config.yaml
n_layer: 16
experts_per_token: 2
d_shared_expert: 0
router_score: "softmax"
normalize_top_k: true
routed_scale: 1.0
balance_loss: 0.000568
balance_bias: true
router_z_loss: 0.001
lr_router: 0.00219
vocab_size: 16328
lr: 0.0105
batch_tokens: [32768, 65536, 98304]
dataset: "wikipedia_en"
Below are experts of layer 10 (counted from 0) of a mixture-of-experts language model. Rows are named router (the router's row for the expert), up (a neuron's input weights, with its number), down (a neuron's output weights, with its number) and show model dimensions 0-255. Each number is 128 + 32 x the weight over its row's rms, rounded and kept within 0 to 255. Numbers have three digits each.
After each expert's rows: a language model's description of what the expert responds to. This comes from a sample of Wikipedia text that the model never trained on.

# expert 47
router:165080146137169093151065133130135176084158113162080133164109101164139145157155147138139150164098101146154152156118145150179111100145079117076143076086148158159087096135094175127102102183125112043140158197109118080166123095087171093113108096130115119122200132144075141165122184103139048123141103186112075158148119113124152142127159139109114114152099100085108172174079156088129127057172159104189192102122157080113123142119153154140128096113095124101095087131102124136163075140097149150148155156141098144104157118171123116082162119142120109121109104157092113101116104151078135137096126163077132122177100095153165093035126142171132116080096156092127059075090094106084126137137168060142107168092171169090088100152098140181113169105104163099156162157151127067135169097106143
up8:098129175125110104155134125164113159130130150086100114162067123119146098193138138119132135116075117117041081070152108114129142120138151141147107104088118093130138109117124164143097137159159111070118137091097093108190109167112144130174139121158107119097101117082173132130117107126150152114122154100208094094118124137105067069116177212133074115151155099152152134186082144180112164078124127164123130143058114175179131149110158097099125093089157125107078148145125130072125082152083174114155138179126155152163093110171147118110161028073139133137133095151108190170149125076086137131121116126089142086086198140100105130090093145132130113149100146122135095164138084117162168169135132119152174194180069133100209113054101162116137112035147106125126111144150079176159148116136147
down8:115119120168138126122147104195120040169080063097145116175144170122142196118143106117102120076155146129164153092148159124173120101089112087158189132134141157120129141185089156096070118106107159119072179115083216084165103153149163105146183142163125169190088125134156131143143140136098132123110119189089208137087135125147155118140132135141124120078153145157103132103157069109091097131072109158099094134152144123111181046104132176163077154076052082172101163131136151114136127093150140077125132178102100156117093137142135135149159136096133139138132111131154142101082069102148176171142134120097106143109115149115124141106161100108116116083096106137158127164107102108116168164119146114106179019133127132098133166151092095096030141179070132078120110100169137172127129116115109
What it handles: Opening quote marks, parentheses and modifiers like very, more, most, rather, un-, and sentence-initial In.

# expert 41
router:177105073153136177120096122170133013123137090101182098128145130000102095110085105203126184177159175099145104141093115166148156141115140127071114100110164119089137160165096128150138108148196100121155096184109164114128149138112121095072146119093094093182113139143121169113078113113077185091092157130141134155153090170132089123121144116145119129116126124138116077134168156144186101123122134152164129141072114091051128132102121106111097162152137120155080127111109127093091136051129130124165099162148044133064148105123153096133110119133094081118102121147137135097102180113133142117082104099122135137119110190102105066191093181087203161150127126115091171150128150134120090195143129113091171138129084166130144103125097130178140140155114118157097086124156107162109121161083116
up8:168132085113109137115121107130122090099148115136148174129089132098051190139169126143129180155148130137122134115106142105068145116162110078132154110161139087135057094101131044058145105171081144152125167144105178134110063132109074137142149084098095195118164093141143153106144120147128120172162172123167160091172166145132162148127145110140116158146178060133192119099132115130114136109156143141123149122128159178124155082114175139115167146086098129095097156189160167106068109092152133103147116084148128145094137135079163117082189139109098104119130080149144155112180050143102176117101182103041121117119089216120105127136124154100092090062162106160092111133181106155112155132149102098126120090138118154102109137114138150111070162153134166103163110174163092148074090119132021
down8:144152127117125133115114163173139112109143142149095116106139160136094122129158117163152136152057099141106167119109130150154089116122127164080138111137097100127114138132139169100110074099151162085150173109091204180074143135077111130131134098094089115128142091166131087150107120130142115130168163118129130120192072121090110139087105088127105130069174103083108100087060160066072094158136097138107154113176114156125173159126098192098076110136178138105131146132131109125143094208092024102099158101104159165092103144182137135125151136114109133091172142151107137161083106054068089132169128094116118136157166155137132141132075166138076085149139092159171157117107084110102092112098163139072110160161054113141088155199131097163181104102206100114110155113172066081090154094193134
What it handles: Very broad mix of table pipes, digits, word continuations and spaces in tables and lists, with no clear shared feature.

# expert 3
router:190103123097190106183074151178116150110159106132127093123078135109101128150126205115148112136087098114167178138167105158142076106138130075105114094100145076130106113080085151110112106200102113096154124114103088084156158121096154127144088081106096139147152127115090160137118186181125067147146096124163091126144134116159109129106138156096159081149114105129108172133091144088129092069168169113170192113122158079151125080095119235122083092085097126120124168141093165087143074144100134098124132164166111165102155093153069120100158090116123143109114093115102106116062094130173144107128165147087074080131115128135150151077102132131122158104140121115130076085100098115097128166126144087134082169072128125113064092095075138168070164148057158082155180155164135115164182077103127
up18:112089122158142103145074194138116134087170149163154160135111123131162239096097126120131172111115093128116133133123131143127127111111141171130150124110174094156104134116133139179101234171110175120120182112126074153120177163068144178168172176126143155108140166135036148125166162113118092109121108126188123127160143178114126158189153107185134126144054092098163129121167118148167144123159099143196133129121101098096138156144059136130156216092120122083138156122103150172129160146157132196106183123089175179135094072160090167195141173106154128100184093145111107171152160110099121121131098129075113171078122105128161088115105151160183165107132111120135129144157135146120116138145088113113112128113067129092107116125070158100123133182112164157091078090129150104125148165102065
down18:123108103044149159200179229130133097133123149141105111157083214148153126160127082108120179127085105167101151137110160137155140107116131145127143148165081113141045155145135122093160095102102057098127144153133159121074139077106064104105133141167122128111191130123155095091107148116129166089169104162119121122124129139151084083121111115148152124124148160115131101178046096077101115173136174141091151137142177123127139131114148121102152160118133147131139144096173159111079137094128185118143123108112116074087125078121169120062134158175149130107081149152131098077145087050120071122165154101153150169115148128150202097110074126174150065170133124113110139191142104156105160140172102156148087143128170061139129122153172082054154169152116122118128147131179116107143064065113121
What it handles: Words starting a verb clause: "to" before an infinitive, "for", "and", and Latinate verb stems like dis-, ass-, expl-, conf-, susp-.

# expert 1
router:020149152145126126140106171126160105133153121131155172122124114089085104176074131187160156154085045134144149133153107144092113123170088132097113107088175128160062105139089150105116108158126113080161167134070140078129097095112164106110147123150102148135183116124087160188147112147115115127187062114130097147110131130122136133081146172083148135138134095095117180154146139130112122094168170065166151080144167108134218182154128138095113100107094119140106176122146155083096078126063145099150155174180092148069164080123109110137163124102125089111193091134101092117082101160116123129101163120131067070152091159185165095096128146154112085085152133075188115131104113110122162149113162115192141178086146097142132090145097172163120162138122180100161208142160161119116128109142140
up7:125133071123121115147157166144158153175143173117120150137145129107136179131107093176126162164131076152080127086141106157077127145123213156094117154162085179132121140157124119146103095135088093139102126096154100131061163094138117175132095153141180134081171139101148192104037074176190091120111085050145068122130152113064131151086124112126171145113118124071165097162117171199135148153139170127137119107198129104152152190148081111087196139154117120132148141123108168182109068132109128118152102113196090133105133134146121103100174082171133110090158130110113154132166125127146087116158135145087096085175160151114165093156103181097097137167144142141169139035100092161152117174159123152138103136057089154148147132151124114139161200148125128139133160091129098120099121085079077
down7:033128161177130115125158146102138124130086112131145169195153130098149114092143082113169079140138129122095096149131129139151194173106099119098150133133091112127157151087125120175105135122150204150126173147073191109105138177146109114207095115080136129114158071086162082070117154137154079092141073139080107128124100151200117087104094172114114151111121104093144093158137130112108129081091155168185092132115154094149103142123129074140145094121135085160099081129078095097060096126151016161079126122121085154123115110108081157144112138093069113192109141121127126141156107154108174097100114181163135131102146063205168065136116120118111180106175155121121109102124191126209140146132141086174103142128165086132168142134161138136152104093127133140152071135102165142118129162155118
What it handles: Common nouns for concepts, systems and fields in expository text, often after "the" or "and", such as quality, treatment, energy, policies.

# expert 34
router:124096139159097118151126142127082168135127118091100096153084098116107167183112121159098125063119109147134188151124141186144089085143118123135123118100139141142137089105084176123137087165106110106128175165121129113164112143103126103090111082122096110166154119106089155157150109176144110153154114187186115208145166126161133144101179131112165106119076129098136150162113137121155101118151180075194134089125137141079156196165063204141130132145100148155084164162061186119089102083097142137124165142147086121061197116106124167087129077134160145082110117172133108158098094139175134128059126098079132116124095144092148097090119179169130177130048123132118080096079094114106181137122154093091077152104170070096063099144147149154108139135128165120164150158145100073108192070127175
up0:133154164058185128143150124161087145084106072138151193134155166142128131131168173139146129114155117104148139151130130189096101158101091150151107122116151183142121107113132156043155144083111177161175132139102116132123133143144096130122133091130181157181116138108171111128147131097136076145099137119089127144107168127110112167163107128126140108039139112087141161129092151161096137160177174171126151116121139069047168113115112141192088144084182112138157188104172152109174089141126091142198108092130086117125119142073169139131125133150129137132167087168090127149111115092088137161114118121112164179164185201179124100125164118151123147066128177095143126091113160207153106110104189098146029175128123134177154181142173121139113125093152108091207129135049136102095143085117139
down0:178132102116152097161113112157096098153149063062201164141159144087060167132123086125134159179134130153127154085131118142121150154123128147116132113096191143125141129161105055122175116052102145154134102096101107160122108141149108124141140096104108106200101144154166168070108111114099100171074137106098145132110089166096193155052144175133122128130132157103136117146160160083157087129114171140100143151105132170167178113164150091075149131191093107105097139150144093156064099104068092149122065115142094157121146060164092153160115121123134160117055145108110123101135168128127107124109136115144173166094091136123068092103120117100190096075083134056087173150121144156145103159147102135142071135099136103115142128077149159101080129101122113110098177162167084189147031125143173
What it handles: Dashes, colons and equals signs that start list items, field labels or section headings, plus the and of inside names: Genus, Synonyms:, = List of.

# expert 11
router:089083175120153066110112127180144096143147145082164121171096145092081189135097153114140109106129123170181157117145135132167112082164086161137105100117163086150020067087101164158133143129115145088159160164133101137140098081127153090132128136130099136184141102134086120153122141124115083132152064148148141123097098124178122103095164148145124159135094101094115147148110069109137076140161188110240143162103123106127188157144095198122121082123143097163133188053057179099129078165119163102134150153139119117119169156143131120101164126127179135100143104136133143118118117134102133137143155140139123091203081109103136099062149120136111080097145180068179097112120063124094177165149139110110140093109110129101092115150133192175101189119102118123174148122138082106132179135073182
up0:115113115138061098089113117126151125157158162080130141167100120136127112118098120154150161146103101146156110130164146172133150187140169125160109116106192111103116180173042127137117089133106187152153079084153080144116097119154178147088115127112072119117092128091128104110178109131154134177146169094169110086114145098099136162123121100117137146174121149089116148170137093119104097118176173070146107127169088196095173104147077183135143145199127154036127088144166104091155168115099140116096127130164119100151170134130103104095094155108155146173177164153132087140149143163103157121095177077158165128174100101165153112111151129108069116081100119104163165091107128159164118170163081095081121139102130064114116090162116099125096134142211075153177212178196116057133103142134172
down0:085031062137189106169157101126110113108133162137131143135107129118124130176131158156125098095121160127110097048109181116137042143174145136158166120089066151107143170147128154141128137121085107148118122176070094120115141105129154135122115107129111088136220167140092153101123127135119099155131149139139136127169164140148098140101149146189133142193120088082198132170126183148142090158165111080115142127083181146102130129183138144111168105071190184132146139132106164118115156171095085107155159139135105162156120130114158090145099168137124075179150114103064147111117075129111191143113111055143102129146157125136202133079083101138143145155119100137089113121168114177105186104181142098149054117140144190129157109198088104105104088099129162174110089078096133144133086078125084
What it handles: Units, coordinate symbols and figures in geographic and census text, such as ′, °, %, million, km, census, average.

# expert 6
router:157131128116151117139101123193152093122159151136126127156156128134125174195076132152136133138080066145139192128115109171131087140182070071133151116108158082156102074121124137104099116123132085090154142135104114046150118108086161107135152119107098107157168094089075138164109141176134063157146101127135094143174164128166081157159140146090105098163101068105081166133118136112081137115153155064227104082096152107134184128117091118169106066118125133108117113106095153072098052121095172149122191164130151149056168185179125161086149082120094100114146087172126091146114084128130161190102144161119128113196108108092119091095016148159146133092103185098146127158108093161122168152114167096086123172158118128107128136124121107163103119144117170092142147134130148149131094136102161
up7:134149118085133090180118102169118094113128071149106068085135167130099117145086125176121192145107134095119187146111144112080121110098150130111118127153152135156091125140175162143195080128130162098102097124057158125120116180187082127157123142144122104134132126091110161180139127119144121118107109152102065099077138163174134147071151116116068123136121135151140164168156168184078137160202123089120131121131126183115077103138109176166166058065147133165158152172110147166082136065136109106117153115119085100101133181068097151117140113102129160097092119135172062142101068069111142130172098162097156085134100153157158118197160178140126116062197109083193161204118138155128154121132142059115158162119084102101162132140111185120173102143111139137164103068139099134100105163147133
down7:136151126132117105131179131136165163104115126073144132113130114111151174093112102132129121165107158086180104109147046137159174172160175126080151168108163122096061129095168088198041161136154149121154169144168131086069183132082109131124082181163179071145116166157137098075104116146111148128173126135186121113164083117109177085136115141109115100090157152078109106104109101146062084142140137145137116148140158164111130128098074091133089119161107140094134136081105102153111163139135141112122185130161129133129121085156163135150132165120129096128099110178119147112142158148117122149160103136113093195210140148072150133103104055167098039146127144182080137135100116165103154091214082107069064125095200089155131127143106127166106089126127152100109117145074151108155147103182087
What it handles: Compass directions, location words and prepositions in place descriptions of roads, rivers and towns, such as north, located, near, at.

# expert 49
router:177077104134143124169060146157134171126173130123101111170095090135087162194130118123111117131115093120147186142159154153132089094142097097128170104051162114171127086121110166128111126129136064063180152121101109085155158096117175124142194100089134081096182120141092215152113153152143120157153063165191082153145141136171150146074139125144116118140119094092150134170119100112152061132152151091175176107141178078120118123107144133122136113091094084149089139168077146112127098134093099129155159121141117134053180172178091115088140110107151115089117081156060087083094123179119125141145147153099088153171094110133145087083124143160140171159092147141157108093112074092104147172111150083137102175070127141098067121125084192149087174168130163132098158146177119098127126127128182
up1:086145145091130137158084110131108055148056107113158154142096152120130156113089123207086107089114156112108116115191134142173097081119076106129197121109215116161165138141255117086155128102160147082130146132096102148148173082116140113121111128139090121089124127148061206097127130148136143077159113123132129120094154200157145129119072087108145163104178176094162133167093112135113121119127070130092126181150140116135095139063139117116145119140141142052179128125131212107151175103094132168107127097131119094111099119175091165092165093129182141140171094139070124173141167126143052143132187117103100163131159086125131135096176154191141124124120134095140139128090099128130165117144171141138069149124129142169094142098130171105099154102082166105081128187129089146124107135120099
down1:116086090120147118202101141096106188125133129121127129152116148071065198096090140130111175119088203161116127134111130139142099105125088091110130159139117108125104110099039089163130108111083099143134081125105180180197101188116155158131161162131112122148097139117080106057111113136149083161129187176206114135112133093143132139118208115135087181172133162202137077091132116152187172199111137087109151127097158129149070126098126098133132131155147149096140132140082097119106148144133170063170095136125147140145104142140186212156132149102112158150104203087071104168112113137193106112093140116097160104111151154135096143148131124120140133145125089181140156106068111166153138181093106127117153150154095182142128170148138176190126132108134129140171111092080119122102065110165116
What it handles: Words that name or reclassify something, such as also known as, called, became, as, plus word starts like co, re, collabor.

# expert 5
router:168111190136111134146102155104122113134158113152120099095130134120074133104066153167082152114108092118146135164174102200163162103176092142099160057105123065167123068128124141113106080135091139103162164169086117096150130093121197119156123109155095142119149135097105134132118157092095115169167119160157084167173156093152110132131134112073123141161073129139149134153087164122167079096182154079169197074123133084114132109096112149145097125090110130160131180167109162065128142145085173101137150160178112152088159187113179156098136111107166119112129101148117075115120098155143120108068138182117122072127071106154156160159079128091126147101090112112162107146106149207088120173108142090067089195066089184073032094152110102173132113126094144119168157145103135111117141110113154
up1:158098191197115088069129096106112134089106132104174103061108128106106122142132118104146124090147149152071115123163117105153127142191169123110143124162077113131138102153136122094173128113120125155134109112110111045152124095118114148122098130172137130130125149070138179086124052149096170127146109165059147150084147155167142121098139138115100082103170109105132121164095152174130083082170167117120186116149151132130111145128173093118139139168166162156113123159046119080180114054096113113182140083177141161172070141071135129151152129129129091149134135117109086158086174155138097098055132110149091183097081100081171136097156181069176146111148150083104144137057159104086119117101208165134108089072098122115110057086128099156097124184110136135117076156165148106094168107143119
down1:100162186089108171134082128077180130091083159132180218114139168095176194103165119109094144130054073122154140143068147152098129123091113125108129114119125118110097109067109162156150119081106082082174145092134131165093149118167135149120153139104094132190108185137167132138225115164151100128154187145185121171155136095147091151161147139091094108131152144197155187094158162079122112095124091168095115173129100150153130164096164120115104122123171116111117104098124145099100125152132176146147138162094142104065156128137131121171124093173106154151124141112164160160116136129168110152120119146047123105142199202160104128154107130130092165108118121098134170121166132111202114121124041106058127089134219142130151143141116134128148206108127074143107131096143125120150143146087144
What it handles: Given names and their pieces starting a person's name, often after list dashes or pipes, such as John, William, Gail, Mc.

# expert 61
router:109061146153121105150096129129117139108139124110103151123083108118112170166166133124117165166142113111156178182120130134129073125168129127123151123143138110162104106117055133076156125163102098052149176079132134084169130116104170147125107104170079145139171136084078114166125144136077068091164117084186105139147095135142129158120134140096115136151066060030087143180148102097135115075186222082178160073130173117057192122152114144126103121125118111159127180156092155100105059154115138122143143154188111146106157113137114111128149117122117107090131089160107123133145090130123105142133115118103133089184116089136170097051086077132125135107122121080178077140106079129140131084103175094199119191091138124109101094125135149143113152143071166066144211107160094108113151145128154
up6:132085163125118126124092081192124145153132160153101122117099150154113095128149078150121101171139162177035075108091168172176124099146134112194127156085135117177151135176122132137160108198188187134191148096127147135104122106148166122149091181101126150107162093151151141110189133132102111081144061190106188091139134102169172154144087151125105161162109150122134095206162177135142126103163124089129136161153134131160097133093119147172159124092158196093131182089085146098111084151146143157132127137166121158080133119117090185166165162093113126141082093154118126171084151139173117092150142098204071130089123120188131123090109161182149116147159170180167115122136119178132140097179156206157108128116187168162144158142093145162133170144151133146136109164156177137156122109156179
down6:122085113121086144127119082156123124080138084123128068167133113140120162115105152119099162156082132079142026160164192120053146089111111125084096167075142089094098160092138103095146078092128127168143107071122138100159113054099154145135115147130094102124128140134146143115146110076195125125142185168166117139109107102113179113093122172164116155117129151145168081120090165139123126168142153111137121148173200162114107137118135188125115130099169090138106131116168080068055221122118148147133147149102147111084223143168123188143075157142093098103137192068130168162125172125177114185085104116105111140110122100121103097116142071093133160124131142127183125124127054077130089110122080119123134165174102186174097123134101125116120159142171134091168114078116090149119124085099127
What it handles: Articles, demonstratives and quantifiers opening a noun phrase, such as the, this, each, same, first, such, in ordinary prose.

# expert 37
router:172143181158146113206074149099136097116150092151094088051125136150103126147145151217115141180122069122131160137164101171131132089110084045125163173104156109153098109111094166142108095139092131114157172138076084123151088125142201113068146103168086150157168118112115159140085160135132121167147095142138118181130122102164109124120160129069108125153134151082142153157077134124136093092139216063179104090162108140139254149174107152098112099098065126155134158134093181094128103132093202118147106139154100150101155145124133151125153143133109109112145108137113102116115119139143172144141159185097111097140060123198099155168124185167131163094109181130123138145101111140094135168057172125112142145116141183109105122120143133192103159152132150131146158120158156098153118122069162
up1:133165088087179115101145130112084168171153134132059112165101108101123127084118123124110114118127108100131143141146108119172140136062111152171122115093100147130117109147095088141112133133123165188105116141155103074103191143122076162174158114112097123136102128134111155089183160122047134098129088201122127093125102128134107087146106125072080083170101109201184154128126056173142146121127218068079114113166145123112161128229175095187091117089089124149121142177149173104146147090099192110170085141161078126120098155161182157128057142163153151085119107093125128139153116188174156119081146148168126149106109130114077092121139161103157109155088192119164147142118147190126151155157124149099141110089159127144102120077120181141108087126086080153115136108146141159113169155077182
down1:169121135109136144091126132130139138122162107146145102149062139154084111073131131153115113150127186154059100115123079113085130116174112094165135148123072112146158177083166126100113127116146127099095140176066063101116162107140142124145138114189151129083080154164149068086132057128099135152089090152130090166121123168125143132070141124159136155089134154152133141121167130057074094167136131155141084191094152148088132105157140103111053046180105127157091103066096135150086103068160133137154139147124128150129133152126135083135090129146140079159149103156165197159117147159083085133175136094112119158168119158086083109091129068168172141143109077073121137095111117159065111104178131103100149120171134070160138104104072121139247190097115151088131154146124145117114110130155079
What it handles: Pieces of Latin genus, family and species names, author citations and descriptive words in biology articles, such as Loph-op-etalum, Ge-kkonidae, beetle.

# expert 7
router:014069144154123166183116202170166106125069131107129142143083126043113102159134099121130175089120134142165154149085141144118089114119093105105135119090114113077106086098119179096129091171104107078168117130134145125160108122103163127132126136081111183177166123089122121191138106106083120112154120132146091137181112083136156146150131134111132105100105104154137146150139137099112098159168142092210188079152175105149177181139141145130067138107108150154106206144043162110126099172059148156118115141145136150061118126128128115120173109111143090084198116129111097124122109157111127144041122182153150112188083110091143131070083119154132137127126156059151106118088111130100165102111177106180111137150144140118083136120122150153106160154124143122065192093112157094105175088118154
up1:108089104187135190155192117134138133104176097108101158149112135090127138148126138100160066098146117129187099160143090135156072130111086138122097112177131166153217108137142185102132116151192105072143162110144152107140142086138156082143156196102106141097101093187110091099044140195101121148143110153165093089149129127095111171183114138142123066128113131146160141068182148144134111078122121159173134129096114134139153128119124120162148167156118133162093093132157125070185103089135101098134098122149083156110187122168097142117089179198086135100118112131177113103134124108149128202043173141134196189151151161160171118131092195165167081113170138083096148109138139105111151132142118139085153157161155110162103133106102149175091114073159165076136169126119127170136139167081114
down1:148117115135115110117119133163160130105099092173172155155102115118175062150142082149120166136221127127123124096137176116061179137147162086161147183105179173149173116135076059141119153155149117157113125127112068184118122102162083131131105126119119182153083126136147148154122072106159101166145145133175117088137122138056125146118064105119134145115138141112201074180112153089143128110143129146179086126163152120145113143140145077174123133120105162139160101144134145153156124078090179138166146153097157177106106147134139145121090119144139168110178193130183130155126070101146140099170107115041133165156125200152178145171185172143097117188116044133126113068128087171200080125124143139083156122132107167104131140104105124119121073095079143134136158159154120186088102202111160
What it handles: Final digit of a year after a century piece (200'5', 195'7'), plus time words and place names such as century, decades, India, Europe.

# expert 4
router:124110156100118089125140131106083097110147089157140094117075158107095149123114139196141138110069118107110112175169109117134166107166099106017153076082107055154112089125091166109081096144088116144155132151123131083169096104144146097128142140149128128187149113103102200143105100099153115165164134132164103178164128141141105128116125135089085156112072122086135134140114126114129100105150134074143202121137189085124155105098125158171072137099099132152123174143087150098128138137090171063168166156146123166094133153128186153134163084109141136149112078122068051097130092156153099093066137163070148091123033103142190117148085149107138178079091124087152097162093130177107139135103124099090108139124116162023081102148102115147122105141099150127141170170123133107111178102093089
up0:152168079110065176100125118143163080122141130103142142127186133139121157152085142124107134115179152152093118106219131153154159147145108160136113100099126115047150164132098150131159155197147095093121094089070155159151135032134093128108129124179130185134125126086163112105142045097107085079132119136122150105128154132101129139137181107147076125194125113151100135136118118164105081152131160129106078195047153146098133137109156145153080115141096106138094198162136135094178155149147149178170112129098121116126200093069141132163108206153148122129142138182086133134117110112103146151095116118061086110139169070066186132106093142169097059093119092178078133173081085154166140124140115157141118107126152176124136107140092128089115158165100137172080069133117131150167115152102152
down0:060149130175138127148166104132110166095132137102182102090144180129108097087158066119146122141100072129126128132145143069101126125061110104172103120141123154151187158198104102134148101110054182134135097121117112154107142093127114132099131150121089156092098089129063126183192147117150122086117101157164115076114101123103069130134111121097099116148114125151121120103176151115076106147109160156121147070078094062117125166148118105187147162136119104100124085127175103137111149171097162147124102144186121132094085147122111101112150160145086164093108078158118079072220217168095083115115181154152121124088118106095184121147163163130075096139124141115149162119150142189173052112111138153094133124177118107093091050120142158109165132203147145111118123105118138094163066063103152
What it handles: Name starts and pieces in Arabic, Islamic and other non-European personal names, often in rosters and cast lists: Muhammad, ibn, Abd, Al-.

# expert 45
router:113107169119121132166122131172184083111114145130125071130108103139156136191092119139136146086119081125132157107144123174163130082183130107140109095075136125133082092149082169143132077152143131061149119150048127088153105135137207099115176096198130144151168116136123144157123076139115094089188065093159101145124119103130099156100149116077135137145097098126104199174129131139095132112122183097163181056110170130096204157125068123125144118100132088125129170139156143118105090124054144104149176147144104175054149127147105114121190078085135128105150146147093093127065101149135143129121151138114121064138109149130143111122094129105134173101140133119161078114101088114101126168122145118147090203055141110130140060143060143135108160174144168071161187173181117098167174085131157
up1:056073199133102066160109067112169131141107136118118121154125126166135097134139150130175143053081103111115114146124133110137095153154089130119136097144185097061166132101062106140133135124182118101065134104144158129152128156186119128170086164128135129159130085111131142162163117124137123118103174141131134137111113152133168143121099110105083159133128101129084127121125094111148126145104122101143095195180141136098110162093094116124119116049133100166108185164076130202101106108089151124182131049141134155052142051114085156058190145137154136130137086141120129227137117092100121132143141171181139128170128140065122166209115106096133125109142117155121094128165097133174138128130126196133160201060126143127152111149061093130173171114113144097139076129083135123085113165091177
down1:099101068108130150181166126157166080107115166131130098182155165056145155103128152137138128121169118134172108068138085160218130096069178144095086190094097171124128115176129225190104151141113109118135104116113181117103141154166181168121089100059156110131140064106130161115104068100093135104133108151042156105140092104087123074129142132114134095151180104146179100194175097124139144120125092114123129106202149179122174124109087122127133098195118131181178123154146153082187182154166099118192100120080142192092109098130188129139123156118115107125153151111116153142108141153093147109141124165107140101145174131126134133082158123166078132180120135111168135175151133165142092073132098118125119092151130099127159139086125194132173108125115133120060158128136108139127156167105135
What it handles: Words in names of media companies and institutions, such as television, TV, Entertainment, Animation, Radio, Health, Medical, Commission.

# expert 15
router:115073168133133170150100137179140130118162140141141123115133081058103120136111142176115157115051108134149111115152129120159124064154108153114161114069139103099044076135097154144137069124063099094117109121094120104174137117115178145101150076153125155157122171116130161171153137175097115108210100085121127187145091103109099125079127160069102128152098150086131169132114108129074056091162155101129182099106165066129133124127136113148166119104151089174076175219097197110110097154081111117167154134125109145067165128133120101153192113089133110134137146156112097133089112153182137099059150178104126062140100127143160121112119173126116182114097125095130142125111095156067173166088184108138102163065147122123120097120091155121090150116112170130124150157184137126100170077102184
up1:172075170162187142127108132139118083165154101139110210101188091119143134177138099113120117096130149201203143104131125135152124134151114165100138119155132107142141124138108142092143162130107142141164163081135095177189131032094157114113166108148131060181153110084099152119103174141186129141161169143126088100129122171186132105106132205152124122109166131109068173142144147169143189126132131224078159111157115151165081150116165187192173078085151086192146150122122108124136141105139125095148143124161099097140133165124121092163099096123157160159140147163124134140066175098199137161112103144108059112150102197131173169119164153099145107138065136102117106128110122177113135131162111139155100187129134112163140129147111146137125130140085077147148202104162135057132102159151155
down1:131152128035067083149100065142129115105155154112132137099098096136095054141149194111176196111200161095208130105166119159130073123181105188152149058120100129129113169176153077174162107157192139139132115195138080085089105149138124119118138166108158136127238117138119118151142126124157136095086094144197104112110118133137154104171085136171124075092132140135119099169153100173158064147109126152138107097105138129127127108077061174142139180171125085104142141142118129146115105107118213084134140126195129165139135115125120134114139144113106117074161090120088163144198144132121106141108156150127146099121114156139101100170119094091149130157150109160172134177114091160096088091118163112139127085115151199159124170193156100109123162115100073144104119137140104168135104132123155
What it handles: Occupation and role nouns naming people in biographies and award texts, such as director, politician, footballer, actress, Award, assistant.

# expert 44
router:151116130112148108130171151194147119142158097088121179183153108063115077109167139139148130127091138137110142108116126129151103134171142100068173092075130101141115109135112140130152060171127152084205186141123156096146111037108191118157124113128108174175116119095128114161122108141110118137133119165156073190128106129133136141130149125117131096162113116118160156156197147112143136100156193101156135057056181109110119126125134147122176108135113109121145175152164161114149120139070145172198156161138100145059179167119120126092122121109144152139103112188062141172112091120111105106078129148118094079149080139124158089118120164132100110123075175102152078127105111148087173118086145099102103163090096094053060129099130175175125211170070144129170161083151137083130165089074159
up0:157097143109190116154119152193120063120150116128131164199101088082156079090192124144117094119143207125108100110136098102179125109166121122161116108135077133114154145051118092048116130203108119142139103135084123078146163129108140082118151075151185107117137102127121126163113151100121108141137121159126109192111077128171142137143097156125189150162100131086122124116133171148165137079172112137115142131220137059075120158155150173160151134081090125103065154132090164149172122221169165152163206115161148146089145111071160092116062119124134109164108141218105100166117054135124143080089129133119149082137143090149122126116130110139195149112151106137096142147167171135107108084118145117132131123122142110151122113175127142107123120153121130093112138126114152046056114141107151
down0:154113188152150136143101148078097153084090126093155104169103137059064111175099077140118083127118157150124123121106131117133142066119114081161127095153143151151113159139160145088159095108146182175107117078140103081141105139112135145090159086196181146132164095152123148091153132102102141060138103158096120109145114135138130110167126107088167104174149118108126133161123119120175114123061095168121088151113131124147128060117123120144117100134152184122127123147141142071135122133141155087140120112082163126101188153117150112097093126119152148127160128160102162045138121157139106172112094133023078145138118068113128188088232060125060113166200062167111098140121118149170073131195165163157144138116178086107083160141093112147142099121107109074173143093169078135141083148084132
What it handles: Sentence-final periods, plus sentence-opening connectives such as However, According, Meanwhile, During.

# expert 27
router:070101109136149091114089188134113108103073105119123083135126122089113108133120132186125153163134150201099131210128127146098100134156066147091140114084173085129082095158112129146115119164093121122119095124125154079177108099129156122141135081120109105190160102087063167126125107116146108138114119111150113157124138111166037153143146132057068140170108086125131142119128105125127122078175175132164131147116110137114143139165118168143086098127115110111099170151104120127072143104140091073114130140149127170108191135147174111126129101146196103161201128233132135138128077188160103143118121165088142061121123134163136156048158109137119118093158085066139135127104056165130147197090119097085092154105150146067101094164093139196144111159096168085131173127172137169111187088117107
up10:126088133096110051062104124107156118093161123119118143191149161148083114106051163110149168128160148162132138129148135100197114113128132091114108158098134119110135128159127135168132143097147124159149169090149101170159174137143150140091120144118146131117102137125102131097167092128140139151153102137250146138158180085169167164105094119101122164124113122083125156104088144123117114114077196162136113153166105142164174162146189139065111128104099081180127074151100130065156192127082105118123167107153122164104110103190158169164092120134072179107127134135138186167130162134098143122145147143101049100100129180088098141067138110130154102146120141124180167122132101157150139190096156109159067151087166092183176131174146107134198112161146036154118099096122150049131130113107155
down10:162105126097162117185149106101136178095093141110116063099143149102118071112094083151097124141133164108125106124092132104106092107109155172110114095081093147085055084148110078096127173153116116102164150109121182113155124156068176154028120142108163061096136136131142108179109114103156097177128127137092222130139158117154108122095121156100107095120135135094116177116084119110156140089123111129141121147097149130139171148150103072110155162155164100193114135092138124152051115152073117147145102099155105056094131073153168157144128116150152072128197131161109080175151194141104089134075173091071098099186126074138136161132172108172136144141116120054138098138085147161091061133088133064094141129155117167155154154118144163149161133109125155133075125146183149161090097154119166
What it handles: Pipe separators, digits and column headers in sports and election tables, such as Pld, Pts, GD, Votes, Seats, Candidate.